{
  "n_layer": 11,
  "d_model": 128,
  "n_experts": 96,
  "d_expert": 32,
  "d_shared_expert": 0,
  "moe_layers": [0, 1, 2, 3, 4, 5, 6, 7, 8, 9, 10],
  "normalize_top_k": true,
  "balance_bias": true,
  "init_std_router": 0.014,
  "vocab_size": 16384,
  "tie_embeddings": "early",
  "seq_len": 1024,
  "train_tokens": 385700000,
  "steps": 6087,
  "dataset": "wikipedia_en"
}
Below are experts of layer 6 (counted from 0) of a mixture-of-experts language model. Rows are named router (the router's row for the expert), gate (a neuron's input weights, with its number), up (a neuron's input weights, with its number), down (a neuron's output weights, with its number) and show model dimensions 0-127. Each number is 128 + 24 x the weight over its row's rms, rounded and kept within 0 to 255. Numbers have three digits each.
Before each expert's rows: a language model's description of what the expert responds to. This comes from a sample of Wikipedia text that the model never trained on.

# expert 54
Content verbs and nouns. Common verbs like took, built, gave, make, placed, plus word endings and object nouns in descriptive prose, such as floor, val, silver.
router:130125132093111091172179118135098076131111123135135105096120121122096123158143161138097125124146119148125130137106107095124176107131095158107091144122071068107115114142145129141135108135124199165108169127159126129103132106139153158086134110146133132150090137096102083134112107147132169141107120110161140105106171148147146127140162141123120118098138129148103121083108106146122111150144
gate5:135131126091133139147119098078120143182137105129123180127141093139148126142100082102081161154092086144152123115160115116137094098132125143122112155085114124166116143141127139101167140158141165126129106159088144115147141143140111142092108138141122131162141205158114135160171137109137098115118125133158134138181139122133135183125141126150123156131110124159106149144099155132138092117107
up5:123140087112142115170140147160162142154095147148117127129080136152130134137110139148119177129142169121160103167108131110136130147124161098162144137128125089183116104101107123096114107115144157144146155161153133125143149098185085134138117089145095135095100117081153134165175118089142149132075108082101139113119175116134138145130130137107123124112161150157150124154134122127136110122150
down5:085116183152144110100133135113128137149131111138157127152162159121126127122118141109146129085144123119092127154115146128159189150145109147071157121091124116196122117109136128063134095134131112158111113111149136122110097180150081122062141126145119100139126104112151169096108135139132117139131132103161131093152109138119124156134105127134097105115143111107105182106111124146109141140153
gate6:127117104151118094110095140111149126091155090107128150127119131105117129140132136163153113077116135144101155135176135138134147161116155113160093167175129144131121141112119075108113133132123079128130092109099152147121122145175105124106131101108115096134109133111117172082121132135101164131153111128109066170106133118175127131085159168149137162115129127113146105123105169123179118149110
up6:112147129136121128127193124162126120151155125100165162096173134080147128110144144151124098163161138110125125089104098097127139153131090118115093122144124132141094147126125126160154103158143125138160137120133122145142125090112175102103098176118141161155117095115096123167129090131061129137133124136126134152156146126153162153125121100159170130094102115127137108110138142161145068103112
down6:134140111141078119104089144130175117127092102135161116133140138121154087121130103076162123119138156080114159103099149101092097112152136135094111134136158110138107095125134105169155160111151112142131111144127172116153161114104090131079096131144122122123114138166114099093084126119152127154176165125087102130107141076148101129108108106148146132136092158123173133131126109122128144133129
gate7:072094137129169160151091119152147151105144131124152134163096131133111171088089139129181102147132172128118128120143107140165130135109120141141179132134166133129102163160145159143149111128122105146157122121139084140129163164097174150173158090149102116138131098133136125154120112116101066123153145124140153136108138123123125132103091110118130113092108162102097143150127150146116143104166
up7:134108117118157159147084144124146133099111108110114141183116127137128124142133161129155123117171108152067123104152101112134111175120144106151113104112147140144149135160130118167120091137179050136092133147153103153136156152146144145139118104155141146166183112121117114113094136124102082151146096147161121136099124108120114144088150139110188111098139149089129124135124135136134138127101
down7:149093118079113140166151111129117126141138098137134123139155151156092141146106139114144092105127123077127145134106120162087173101122129102134116137121140110126137150102166146115123098145143148123130155139111151125157124108152110145168119152190112142108138166136097128140135124156133126120143122126095130124102035149119126191127121163112072154121120152133124081123126159130137161143178
gate8:144117159128131103141084147137109130130132140139149130130125113102136140158125107095123135151142160108120125130090148106182154128107153098089152106114137134087175125077103085118110099119143146187120110141108144167108152083176138141131138140089123085107114126144149093161145122141125115129127133145131128111180145150118162160073158143123130103131107137120094092149085085134157147157115
up8:118147091161146137173117159125164172141123091122088141072082110111117150144106134133156125136162115148098132132126124168122131150120106114088179122130157115133122136132153157102114088095143098121138132090154128154104146148162107122144110125132113139163138144080170170162137140131144136151107094131110147108091117136135128098108142069122130114167124119181120126094155129122145077132147
down8:117094122074116150161136135162129156118108099091143131159095115174106140163077082119140150154146135127082093109147148160131084126126110108122113128141087131140146109142128114116160116124145160145110173113144098087098128081148096140078136150116089113150122149196124120117117153127099136171139143120136138130129131134095101135103122125155153151118106144128138140176140110130159162119145

# expert 14
Sports and media nouns. Nouns and verbs about competitions, records and releases in sports or music prose, e.g. season, team, album, won, match, victory.
router:116120099140117132148143138121112091112074136141109147142160123107133102161116182125104134107141115120129113112113113104145139097117094116115088162142096085105119148129158141162121117089127133117144147112177136129135138060122120176115159082144127144114088142095121128061083146120127176141130111101158131131106125121163202124113144107096120135144162125150126141091103116133138132129116
gate0:117121098159124118162113119147112097149113107102123104146142126125145140161140110134081157141151123088098153128139084140175136131151121121110139123082107092166152126147163145120104098086105094144143150131162143106126127136094107166157164098121090127136084157114161117120137138088145138136139120113151161178119114130172096122167161132095117135190120099095129122149131089124153111100132
up0:143116121138083121162145132133136138154084123108096148117140156123107143075126112116103131154143156122124069158161094110154150088129117136094128132105129141119153099152156152075162095127163061116131125131148094136137165091114138150118121136139125145172161115122093150121102064144106146128124112159140122110132105100123090170169120105114117135151160153144173134132141145135114147147115
down0:112113164092174149121123136109169154171129137140135108159050100115086093115124133147132119121118132136155144134111186095162119134141124159138126132160125117093140144141118118160097137120150144127119106135143131141090103123153126146137161108109141109094107124157152081177150118149113119108107155100144148117105125130126162115099099100150136114135085147142100200117138145176109126163131
gate1:123142101128164134113131122144109112169107099164141133144158148132126124141116143067105138139098120119128129117160101147156054095159138128153148148119113084137113139123187121144117087106139107117087159090124143125125155099117131154147141099136154142134121143136124160106122129113116126167128125168156122124107136129137176184115155139106127155170094087163168117101104085143170115132128
up1:118124092137147163113113178131164095104103123170116095144144116137147120161141152093124120101142104099096146154178107135125148144110152111117104105097107103176096116112148109133106124081127107123096143090165145158115090058143095137091115125085115140100131136095137130133093132166105139168127149110160108113123133108090129119142143112124141153156142100106108122168127101160124133101114
down1:092114118177135124116127120106120126111207142125114107122124119141105124106175140142160154161106131119153162115108124142167091093134119125156134117145150115150160147135122158092158109155108165125129109173115092079096116151138153121121152158144089141110118153150104108121123115118132135145089142114115145194127135099132101136123129088097144191091137161122148099092104157152135129130131
gate2:130124083168144128145122178143132130143109137134131168134137082153129125173120123097118146113092118133164100109094128138143110149106154122104158102129130122179096123131113134089113071144123071139144153111089184101105137101129145129125166126161114131170084123170128154081123109129101120154126081120137116107117140128106128168139138144131151155122164134172111142104111136118137112141083
up2:076107139124133157106182125089114124100130169127139102131086155128128163125125149091094163117123108115149128109164119105126102116096082128129126147155136107121153128158111142125148099159110150151110129152125170103126113145102143131134144192146151085080154108099089108125116112140135145111153153115124144140153140099086172167141148143135131117116134120175131107166144176150154139168138
down2:113112127118133146138104147147160146153145157163101117149118094129149104069094131165083142125115126112106091158155118139127135187121156143096153171088142129121160159138137161143133097166123101133125169133115140120114152119153153148172102080141136156105168146154099109130133182116137120126135116095128135154136134123141128133137098072133129080147142134075160114129133099133119169133150
gate3:125147116120128141144146130122111149138102155142095157126119103149135156177132126120096161111191163144139123112144108098131138102152125124151152147148110117138143122135146150114112145137132075146148138083164144148135129116122124133156122074112158139129154105114127193132175149111130131135086202140157121111171086147157144098120162147115106077160129109125143090157125130152152105131162
up3:127125092123106114126141182142123119089108116121129106191144106147128112100107075110121109137147110121104077132129118110132125137148099087113130170083146151139156091131141114170138153139108137119141131118117080095135157127117110146115141108110149166170113089116153138074135065125113144138128084142110094142160125131126156126135153103109109163147106166128142170130141141153093148166127
down3:153139161131111149089112155147145105124150136140156143113144114105115105092151118108137120095110144139108154126165142102135150140129152141108107150151132168104185093092108134127115143123115174138084093107058183108126145115129145119117132137097096123115171164152135106155073135096136106132147189102103161132175131102123110145143105153112081131109117138107139112136110112128125102141146

# expert 9
Digits in numbers. Number tokens and digit chunks inside figures, coordinates, tables and years, such as 4,500, 13.8, 0°12′50″.
router:135111142113140165163184135087127059113095149141115149106099172128118097126132129145094155158163138115132093088146126041132106123117101120154124145150123107124134106139146134153137140100121143150108156106127143161146133099140150168106143109095117127148103132114116095108095116145146141115140108069161125143099133117116132120112136123121103121116144142132076145058100132160117128130133
gate1:087150127113106107077132110109161161127119162139103142084118147091138107170134123132118110140101130157145143122133165113102125125136165161112147102159141111105129138110169125150115181162099073146134121137138085152111114083160142127111138137119103099086149128170162137135103148149095150114134122143124132167179142130172135110166113149134123105108108127152143103162158155116131176101128
up1:179127124109121146135130126120141094138132152111141115205125137159132143119153143169123155164146113150196077118142155094126095145141115136139127132139146108122111116174111142162140140102150133111138144146142151108130175160101188124127140144125158164159083136137093123148125096092113158113092150137123130129098142138099093150086127144106119157107101130107112113116107155164082125135141
down1:165125141095124147158105122106144091153124144126111118091108125132094128183134185126161142136099143111127125124123142191102102102150158183100123115098115157133132151177167134148135117103145125118126107185194104112106128093088130152142194131150148110148132130111149123138135127136155136136091155131144145179132145094165129109161123125124139135117127146132159110156133104137132135106131
gate2:146066135138147172102145152153172145110145156127136109109149132135145120174121136107146149120109099172105111147102151116147115144132127145149110113118127135148124141129116090154104090134106161122105117143146121164120126163113174137125144129161165108120097043106113136166099114117098119122184145106137142129122126145079161133098098113129108101163112159131139143100138148129133065143113
up2:110144118124112153155130129103073108123122112141110139118111140127151154124116130122069131115137148124111132160157059130135124152133130125161155119142077112148087093089093152136167141079137164127115088080140131117131131104186134113144117128150149133127133097148092081116136120141139161158152158129128136168122155116130122126137098085137073139131153109163149145117133162089125145172137
down2:144151123118120118100133153152146112138072123126127114152106094160105123127155127140155117084135101110173083094149122114158131160104132142140142153100144080147128148128154132113147077102135137117140125076128149126171111141149146144149066086133140137140162144167138155126107106141165111125140113103190157097109084129069139141121100103121155093128121126095142143144142128134126093155128
gate3:145135125152152119170140109179102097115167136129136142128136148116137119146166091117099105141119177136122118122126085149112106151099089156112176125127109121121103130148122198102149103092143107135138163164090096169095119112076104143123125124126113100128119114141103146121119186132122155155133157148131144109154141111102124145162150105117143132117132153109076111070116109109107153115156
up3:075135132115135124083119097162123069134112136081103104146131089128168164119173111142156119139131108127140132166118116110140141123167153159142130148130117097147141120074160134103142123115133154181103134126117145116168128123113191155093127104141104071130161126106115150163135152103146123100112187145122113098167131146107112118153155126134114119145101100128145112124104142124147107151105
down3:130123113120106079173140127134097152125140138139142174131075137152138073119117188173137107174135117138178133135113136163103150121143095122118143149160111172113128204130144144115149136104145137146098124134109097145137063131106180144107119137135113132120107105092110128120115132126123164132158090140108117149153158119125142102162156125125156120130134111161146155104138102155099112124129
gate4:097148094122098138120123132154138144112095123151124142162144142111123141109127149162103095096114165177126149101108123160128142102149162108105143157142142114095107172130117108141095147127127127092130122129132105137089141148190146102149153149104124136158126143126118101152183190168103173149126194163082152141139146147152149165120120136101114118138110144167141119160136132137119147146113
up4:085198132104112125176116168115115149107106116140119131144149118162116140143114115103078118108121120163137112137118160112113142088088166150150151162150130174097134099121147128146102146107102071088108145119109140141128146143157115127171143106155139127130140119163125122102131185118133102116109116128110096127169098125150116113103113103143144141139161194152127100117129156147136170146133
down4:149150089103119164132146116106136118110138116146103122129145113167148141107126119098171182113106087160146089156139089139117136143116118118117130124185075092130123142099162123139125143160135126138135118108143161160117109102156144128135163106143115147100165159140133125073151076100112106085129093160135135142113116154086122202112165113122109127102154148118139120100118146132132159121118

# expert 21
Number lead-ins, year ranges. Starts of numbers and ranges such as (19, $, 1, and –70 in 1769–70, plus units like per.
router:106127113060152134147139145092126090130098129113108125105113151134120126134113131138100111110120127132146092096109137053160130121114166126144128145128115113105118108138171154139140141100116153178116130098121096133164135098149175172105122092112116163136163127112110074122081114147146168156093156101135092124099119154139143119156112134134131131110166130157133163067120118121140138107107
gate0:148129143158094180108127124155095156144108117081129094104117158143141177125139093155137123120155105142155135183121140118155140140109124124073102164140123153126144156125106120137108132104132137115126093160146114104108178089114123129154137132174155131104111103106137130133191099132174131133118161134144135095150133170172138094101146138103164129149151100088123101123114103110112108149103
up0:135148124183116115096145120126099102126130118147119109111120133079116128111135086107129109133125120118162113138174135121107137104121135126158130136174107112092164134159175166117140164128119121158120179111143105159157150093098162110163110146115133143200146169150169118109128115174174126133141147156114131126134118085113131180111112112161124107149159111158132111159112151138102098120139
down0:132135115131111147107106162138081118169162163120123091110138132124118139138096072113096117109131120136146120116118163085129135144096148108088134121121162121112128131154120109113133160178131107135159112111100125138145114084135136151156086133120111161137094165129111123136112127094081138142169175134140130067142095124102131164123102157120112081192128158166132132091100098140142110121125
gate1:179157132174123089154120122099162124131103135124155134130113148130086119151094149127119183103114152086174123148158168136137146155157125141121076110093128139153144147117106082128111126101138111083170124131134159092151117137155151139156153113121151139128148124150141157112116112147096169150131115097148094118153146158141130117148103151086148120151137151103093068161141112118115101120129
up1:124114138120154115172139132056128175121110145103163123115101147100136170150098116139118146080127117122151101132131151074144129104152140118106116166148152120135134177147113099153109169143141144065113124107117121144117114108129139159122133135123110128178096159137107126086110134146129147160156167124114096114134110131121121152147116063134135137170101110101093070136156124112122132136109
down1:115191092113110138153137140109168086131102155127133109131170124100159150069133123096093125113133157072133142120065158112136116127121130077148153137098107116128119102133122123113172122140117140118101128118149124109146154123099131131143124099171102107171161084136099104134139158105153129145120112107111146134139125148095142101103071136159155137126152117113146108133172154123122122083133
gate2:122142127159142133128110120159059103130157081122119166161106103145125153125122093141090099104139157113130115153113090119147118114122105141143107166121133176115176161115123166185140112108175125174176129162137121131125145100109115145113141114153126118125128122145170117132155139117117112148103102154116118124181147189136080124117113134136137106150151121111170111100146145115131136093100
up2:150118123100124121110086125128089106127132125155155136160106157123155133129163105138107140120133116155143103145094104091126164180143125097127084110121165200133138109163190194118110112148134135138126144109086146136123157149166142187100122114144111148127141140165104148168125065129140154162126123106137132138130142124144104132098114105140156153130132152152123136127117106141117126085107
down2:094142093138128127161116132090111114132119145134135107098123074120127129084150116089104161122185098204133125148102115097126122144124109159159130160128133165147110080095117145101138099150121133131145125086112102165172137108123168137154116141133126073133128112101102132113143085096125123124104152134145118144115177122118174103114158153117144132106124141136138101138114143097111126149078
gate3:120110149163111126140113147123154140127199111147173146116109137124144124110142142098142119143120090125128151122132081168112146171127114172119124125118083141121178195138139166111108148107094137119140145154132194118137150135083103119137142147117103128131136088126140111146123142097093136141117079120125129112130168109124132120142102143078151144173112167120149127165109082159132116119143
up3:077150126140115085115140113073104140107181098133139188114136114111129119106123110113143103141104131141132099141083134101153134108157132097104150132141138105143113097159103136085141125088136137143122153129151068113138136157140111145125139107053134145127136146122145094127145160146123106112113148122152072159115107147089138123136102145121197128117122082132114116096138111148118112103122
down3:190152145146124108129161114145121085128132141133092127108132143163129165147073103157124139116163104140129148074142180118142088139119179144112112125111117145111141133159139113147126129143107147140105090121117112110104121145146139108132097144170152163162139160125120107140100132140137162114121129111185139127113158120089119141141130171131140093111109117061133117119119133095109113059150

# expert 23
Verb forms in prose. Verbs and verb endings in running prose, often after to/was/he, such as used, moved, signed, -ing, -ed in bootlegging, rescheduled.
router:113130133105115077158148103137082079136106147140126117088096117079119123183115131112126156156125114156106143096107123101162145109131097129115130151117099136118133146113177125160116118111151202144099161125158124126143147127135158188115156092152096121138101126141131138133100110150148149144139144112147144113111124120174154112162135116108136095113107113121125152064082127150104104131132
gate5:134123122155147127161173173122157122134112104115136124140073114096111171139163139126107107179114151135149128136147111155148139122115109134180139112127113081113138120202137116109116112134098148100118147147137119112111097111120103092141136124134155073160132125151111157128134094149139135119086151082135144118131164085142138097147157133124166160127082137150118089146131144091133134080152
up5:131148121136109175146082123148113135143141130132104112118147079124130113130161182181106138128141149118112101140114104169144101109100122127116118117160132129106123099134081107107064141171117149113126105135163114131081120124114111125093142147117133109087109127084096128169108137099157130153154120169091156110129124138155123130106123107162127147131162137142154102092188080134105146099125
down5:155140109096142070163156132156119077109139082125101169124119138212084069143073119158147105161140122164106127136128147120116168127150118119107148122109115130096121120106095102102112152109165127157148137126131096131113148150124120132114125130140160140144123105140160138139148101133121141125148134117124108118118147100163142122127151157108099080178150156163103093129120142129135098132116
gate6:089132121115104089135152163123136101114115144135126134082118128088136160171110098096140120130150150165173156150124096179135121133100109151123164148114110111157105124140133157178107152132132100131144128093106173120140107168138095123103142099135091153132147146150159128107132106125080120101120190133142140110108124146144135137164149130113114127133125126123121155148108076169129053146134
up6:143112105148118137129140114167154162105130179080106107117130132104108133135124092076118129173089115146127095093161174133110159122147111121161144113160145115167164163152092092102104126131105125133107135106118094110123154129113144104107151133097124156124122134103159148086066123156137128099115109124098098097065121104146112144106143146126116128130153118140146119099115160104090111098125
down6:146121088182104159090123122087145111137145156160136137163127151111165124123149155147120095064145138092167124150135104143110137092117135121139110126079164136106126132151143132145105161143135079135146141111117123124181131129127107132160135149125141137117142128117137106140130171107093140106144137147131123137193125140084134073122097143122142160131164171108146155113128105118148184092143
gate7:171130126131133128130115134127072102124155100126146118113128131159116135128104109148126138144111133117108081106165169120068094129158158147077122097173119122154087111162111132133141172128146135084153108151135118154105103110148145128132165134142165163117145106117130112108135129165142100097068144105129154173128091082141112165146111103133121125124144121112120104130126109108132173186115
up7:125132111136094173127103126202140113159147135107080131101132102138131155137110113149122070125145160090130092149136092130139097134090105074100100146129136128093119149118118119104163143147144133113156123130109131135104172123115135120127129115186094097199124142107136164158136120144147109137165115115094145124130133105094127155114096167138134126119112149092110146152133116096130172146127
down7:104133163126155110115123103101152144114141120144123134150114145140097151132131130118153128132085145143140121140138143108133085115146139152173137091160109115142108134144139160178114094161112146157169168097132091133129109131127138125144094144102100132087109151136158140170109173158111083191157095105173130128097144132129195146100135101103095127162109172129119120107156122143121147129157
gate8:116128109079174137135119197127119115103111141152113077119159118174163141088110142166167115154133124118140121115165136120111126143114131151135107147114139139112114106110119164092112128143133107129169129177109153154135185125110143146163091149091159139109136131107146140116131153173173103147145124098154105118181138121127136162088080100143104117111146123122131121159146115110107153105109
up8:082133152109157123141151131124086083157141116103089155143126111176164130153121092183143151128165083158155117107141146127096111125146153111137137141100096135132135095125127137098083088137085086105145153135128115140121132151067135122112072138088119124153140105108124121141105143137126149116082152150124117131138128136152136155103116159158116082130108108140121149084120106106129136168102
down8:120133130090119060130121058162137124137171175084088141092116133159138105121131144106069139092165118154153127091134099132126150153144121124127142118125087167158114138116122130131101135133091153129120122132136118100114147113135135128155097130138124120154151072109140124112097092109132131124166150157096114152097134123171172154114166179126112140144100116121117133123146129147098122166126

# expert 22
Numbers in data. Number tokens in tables, statistics, coordinates and scores, often after a pipe, colon or degree sign, e.g. 0, 25, 58.
router:110118120105146159170189143092130080116087153149109157094101174124111102124137141132088148163156127128131087084141134055145112129122094115137120155158126109113129101146144128136158148115128144148121156094127139160156129106137151169092129108099122139138110116111103100107096123154137144132141110072150132143108127119131132105128137130130095112098140144140077145069099145155119111123150
gate5:100140121114126105116072131139127146147153127099121065107149098115146097142142128145105113102117124118112127147069135155125126095097134153148116131132125180094143103132120173148134079166145132097152095128135091145140138181114110110117092083113164122144114129146105146163134123100137153127098135164107100122119137133066127117144108130149133130106118146155122136161098113137142117138049
up5:128139117148141131187128141126123134128156103108065115090131144082149155137107111186089118128191127111137115123118128139198128107125155155105126135154102073149165106110132130163161164158133152111101137106127135135140174096115140152145107141117128120121151097117126131120155144117127114130130115123141112119094169128130131112161102133120141118112131156128114146138141082185088149121182
down5:165126167106131128108154133155138113113151087096133163150100145158124094152131107123082131123169117096154116134148134093101147093112166118137120150109146125113128121123156140144113119118136135117117114099084147136174115160105143149154113118135160138097147116088154131131065183139126187128136115114155130171124118154125145138088137131184139123144137105191125162102135132170104127133098
gate6:141108153105138117109087111128109150130154183113137119082149076086156124141139135130146123167114120128112170094140098130155113077135161178116125100093097136158137172143089127140125105100138132114135110156151158112108157131109097130153130137153123158140110073138170122161114148152099093114118141124166109131134114143131100134136113152134125096157138148091109138138192117081118123142137
up6:148063129103191147129156124161168126115099124142109116145134109124136110152171151125108127134138147161169063141120153095126138156117162121113119087131133116129153172168108098123146100107102116121146121119157138103129117129089147153137125119154160102137150078134138106135110107145179142125121135115142137135084143165091116106097135100147159076132116147157124172118114132116121138170141
down6:134164144119150120135141149095126087140101121143111160161124159165113114104112104127101173125120174087145103161131108155111146163135091139171082119132108124143122140144154115094087110130129163122104109123119123081085156135123116126169112122131079127145085118165123115134153144116147101144127100123118165135131171125168099149135135133126071161118136125168111133144113185145171126153124
gate7:129097137166133085114124127126159130141112166145118112122120118141155075110091143134127121114127103124149138126154114123126124111107115160147084126137111200096142163162129106139131100125097048159144068153106128144105134188117163116092131154100141113154135122109153122103145144123157146133135128131130124143110093110102121165115088106133087100152117089161140136168120145113113134111101
up7:127147130111183108147130100086111128139140083148148132117141146134120135129161107156134123098127082140109145171154133132088149120129164134116098155097113134120095145123148134144181154111160144161140104165126124141131140143173097099075136133103133109209133141088144164141146162114138117131119131171115125110141154128144110144100086120142147135134088119107123172106179128157101141136108
down7:128084095125143109122109100143130145123127131128140152170083059178123143065111130160080118109139160072130099100111120132133104125121119113136131152117097108099155137083108109149148114120106115144104134103120127111138106123131076125129128110135102134104132143171128140124131131119141128111151130113081182121151159111112124116128116149122133164133142118190146100130153138064086114148135
gate8:164102097124154123114143142124090172134137161126135081128124097088092116110146145111047110105109105163107083123138151122098135177121132130169098122142151127165131117134119092124127135128101118128128152107137115105116180106125120123108127116138103097128107145084137079111137176124122120133145109144130106100135070131128076112144088119124162145154124156116094166148098139113102140127118
up8:130104143112112148137152160130148129135143158110158124102112145146108131163120083173100109125154130131132116180109135109127111145135136127170094120120122198150147087122121145166142142142143140137162187174133141126130107155147107137144145132150104120148104136137143112147117115139168100106143084151109126087126149121090089094098103101108172129156080123113124108148085118113086111079118
down8:133145127097101156125122154128156132129128119137116128110115121145127124149101158131131116139124121076113130106133128124108078089157170126124160143107198110127086128097132139147143118143154126117114150116116145150132144098109136144151079101093196150120117154058144130149122169139070160139155130090148108108148085122108133137076136125095158154103118142123126131083114117153154097134140

# expert 11
Word-final name pieces. Middle and final pieces of capitalized names and titles after a first letter like B, W, G, such as -ards, -oss, -le in Pendleton.
router:134149095124101119122122141102107122132104147131131161064087102112107095158116160136099136129158126143168133128109125058120100124133137139097127160133120095107097144144169138126118149114112142126107122132171151146148149137179134152049145125112101150153104136083119109103089115143134143158122123117183135130109156125128142103165147149130095157127146102120094160114075102127127138118143
gate1:099129164160101129169136155103157113142125162137163155127111110132111151158161097146097117145109099112142161114107113090107090166143121110112163081103124114113081122120142183139141145173059112103099138129124099129130129140157107116089121133146124136103126139120150132133110115153100128122131098086178133104167127122098103120130161173112096164154112112150088142143143141137124157133144
up1:103156095143124150144154116099134121073137171142115120133101109125104106091103108127138115062139081081135137109111138111137118120110121107137192144129159122130142123150159158106161078117089170116145089140158127131133121153138117140083132099103182111106122155129092126119120125147156173111141119132145129148137137173131082101118131147159114146133119163121131130148175140138124123087092
down1:147128102131072113141133081123113124087129112103158134113102135109152136122153135131131131119127131129130163131118126154128133130115168089132152143120111145145164113112079145156116096118115100103113128128132161122136125118120121102124109162124139084135105160128087187105114101133132106102145110159094134170080090191159083102113118137108090123150156081140101180126085136142137170104116
gate2:159140092132129119140115108115119129100135142121136113080112093136174112116093077153101104124113112151154130112120151063133085115105093111119135091142127114127121131088116147132070134121145105108126145098149141134147112141111148125123109157125126094127062114150132110115122128149104106087100138159129125162158151101088149093139146087153110101106130071090133103147135150114177118152144
up2:159118099110073084131138142142154152124143050147119101138110128118116156102115103117107132127109104138159164130183088119175118092132132166132128158090114120139095172160174126150139131094092130128105131080115158127146157113102127130110166107133145099122148116114127123137156125148137167156095097143130153143125112126149122165109141107153140134114108098113103112132172153164158128110144
down2:137142126103133190125082147141141125105150140160145154137117128126128120081147127165103127124145120123101147116152122118158155135159139150131104151093125117104151096103146145155134122132148113135197176178138093114105128129120157132108179125112124152145121127135103172128172160140154181099120127121121145166124114115165140140132156144147087116136175151150161099125127108142148131125057
gate3:111145141151138112166129073120117120124096146175171153151113104106084146191114161146079108136156154098085130112115141160131124122134092123112140148103150121119120112138171099180147124116099096152128154118130149127117146099129152119132131122113130134161176095122155145112116098141103141131123161175169128134156116131121116167131150141130134148058091115095116140135138145132114134154165
up3:096101127094119125133104142093107147119155119139131131067118154161167101137119089152135084115088186170186101141135138111055161119138109137136126108135117092139118156134120153125130143110148145154110101120121119121130091112093089138117169133135140107136154104113119155129106114164127133119189148146097112124146107131143103099112124138135095136147126122144119113078124116097099142143178
down3:163109126135111130128107137149135136095114147113150161136157151086141144106090144126106108151118162134129119160164100129138109093090130099126111094111128123124140138104153138132136107137139118115120156110151165121108114189115092116121132110160118144084128129083133147165164179101172121109120119127180159137127142098133095152154129102078156079087145124141107099192144141149114140127089
gate4:100097117164091136131118126121171159107111169160149085125117118128112127116076100148125109134127125133128130160153132115155113150153135104082109114155165145125133143122170166088126138086131112081137101119117119114156117195164114138098143110175109121085119164093119107133162130130113107108104117138167120142082157128119183113097134129141123140110181150148125154129113122101132126130099
up4:111087124130141107146157157072121157129125148137167110120110149122146131145134125108156179154098110169136113129126102108134115180150134105089100130152128153151098108147151140116140122107130090085158128140154147137165118157165115128152113118139142148156100108138110119105100123135107111098180133129141124141106088097146119095181157155128165143180157139108151074108136096111153148142155
down4:089105116156123167144101130122148113137120154130101082112107088161146137108084116128089097145130104153110069146131145112101062127134137168118152113132122141114090119184127120115140045136110119121127143129147106098134137138102091132119129153127120152123130122179102131122176079110135135132107120129111081165123163136116109150137156142155119101107133146111127131145134156119094148095136

# expert 38
Sports table headers. Table and results-summary headers and cells in sports or election tables, e.g. Team, Total, Votes, Position, Ground, with newlines and pipes.
router:112090085132089134161131090135123077114058123153113145112116126110102113123125164143121141125134116112122098134129153097140148118095108139108107151125108123074129120151137127159103142070133114138148127130178138152124128095140109151056143125117131185144094124094109129099061137148155168154148139092170131122099139132129143120137130146102118118141150151144133154094101115136119143108126
gate5:108100108126106139112146140139126095126096134163088155176133122130129091124128135158105148036165100146144163158104177139125127138166107112105125119125160171127148120140104133090137119101106095144160115155168147168148125109168099119127158123129112105156114122109126134108099097127153090168135159118147114121090147098107156158160113128134152119134172119140113109137101138136096113143148
up5:091136139112088175112122102178114122138099145160133134159137116102163111153134135133133154075111129126141134160105164130166157161140158089156136157147092171116104142135128117168111137155153058130145136145156132128156128108146103118089137131103094112187117110122138146133110129134121080135175118153109108072145133110117133127131161123158117096101149148118152149136100164125113128111123
down5:122121089150142120181125105122129111104131077127119138191148109191084143114119096139139140091135121118129120119131144112149129161122142130099128147129169103119068141120141081147155121149157109121099107157107123134131128126147144140138132159156135117183100116134149091128146117078074172135109124146116147156070126087124140109131131172103153141117137110146146155125092116146145115156119
gate6:117138122123090123127131122142102140098168158127129152142119127133157122092130098141141115098166148085089144154118121092110144104082151150156124104109096148141105129121086139061091120130109138131145114135120126133139098128167137151154129128136091184111160094121117160144123149142099107171137105082109181097141128101126147103139118153115088126167163149146104151103131139145098180118153
up6:081105146162125123158124124126103112103130113149147157127137112116128151151173108094129111067147126126131113152141123161167148108116103118126103131159126109115149157133111128112119145115135128131151126127124117115093130142110161126112132119120166118120132155130094165112092186137144108128126109156168099173115165130142167124109158151093067130107125070134151071119139186081145132167110
down6:140142087148114106146119136117146105099094108099131123150174146118150111154099107126128117143119091108127138113160174150110115140153163141115114069087094109126148062131148162141125149161131089114212143161171126158093120127131167142162169148125137159118130125143154148142189110118112134134096106117116125103102132141126122120172131143111128132149122120126113137118144086120126130112097
gate7:120080102160133162205129134147127106115102140155121112153150089114165106108103192153104144099133139069151114139177124127139159135102155144099171116123110177115160121119118127122114134097107147142110148130161124187127103132120102144104108127097143118130116139087131158158119125101160151157131146112156129138108140133156150147115142120158109163134090129138144112172143108153140119135141
up7:100104088131148077122130150127149147132108107146106103153145155082160146115130153119087128135136113095116139144143103118149133116126126140120158154172145119147134111150123146089116159096169158077154128123111179127144176134079169144130113120134112114133118125094129151115126132133130133169116184153143153105081104120127080142140125154138103104130121169105147155123124109092113201131132
down7:170147149168138166126147100132059116108172167152157122099112098133140133156132133119188115147093162154117134115147176088100153129119113118167118135133146116126115153122158123120141096128150126174083127138128146131115125135156160127127108142101176125101175124120138113123113104095104124089138131138084134122160134125122127139122125132146119110156188132135153093144107119128110194127101
gate8:166150144132115102158100137126076128103112103121148139135144116142092168101098167147148156141110096144165120151155120157117119127152104096123174122167105158122165148117174116111133119155090152157119107114114200105165167137145175124125108113115124119113156138134145156092130123118136180074124125158112150117089122098108149134123114139144125166089143103116098131128135142120125142130088
up8:122132178144127115089120087133100106128163141126114156139118158122144138157181134139142127118142142104149095101129123130131119115106108116135150128133106135138185150121106138120137144113116159125133155086139167112134150137147106129130087093130149078085112121108096129136111192148117118123140071134145161126155154124073146152136156109148147161124175151150159106114151093114057139132153
down8:131127105113096119085090150165114087153124094134140091114126132137145115104095159158120154132151132117103144173143122086129144123094122150072152150114102133142106095060124140193142091145128158200130130114090152109158161125093121128131122142128170098108110132146102130116103138137119149105120125115108182122102177152153161136147128138125116126141156118141139116117116123114131154131148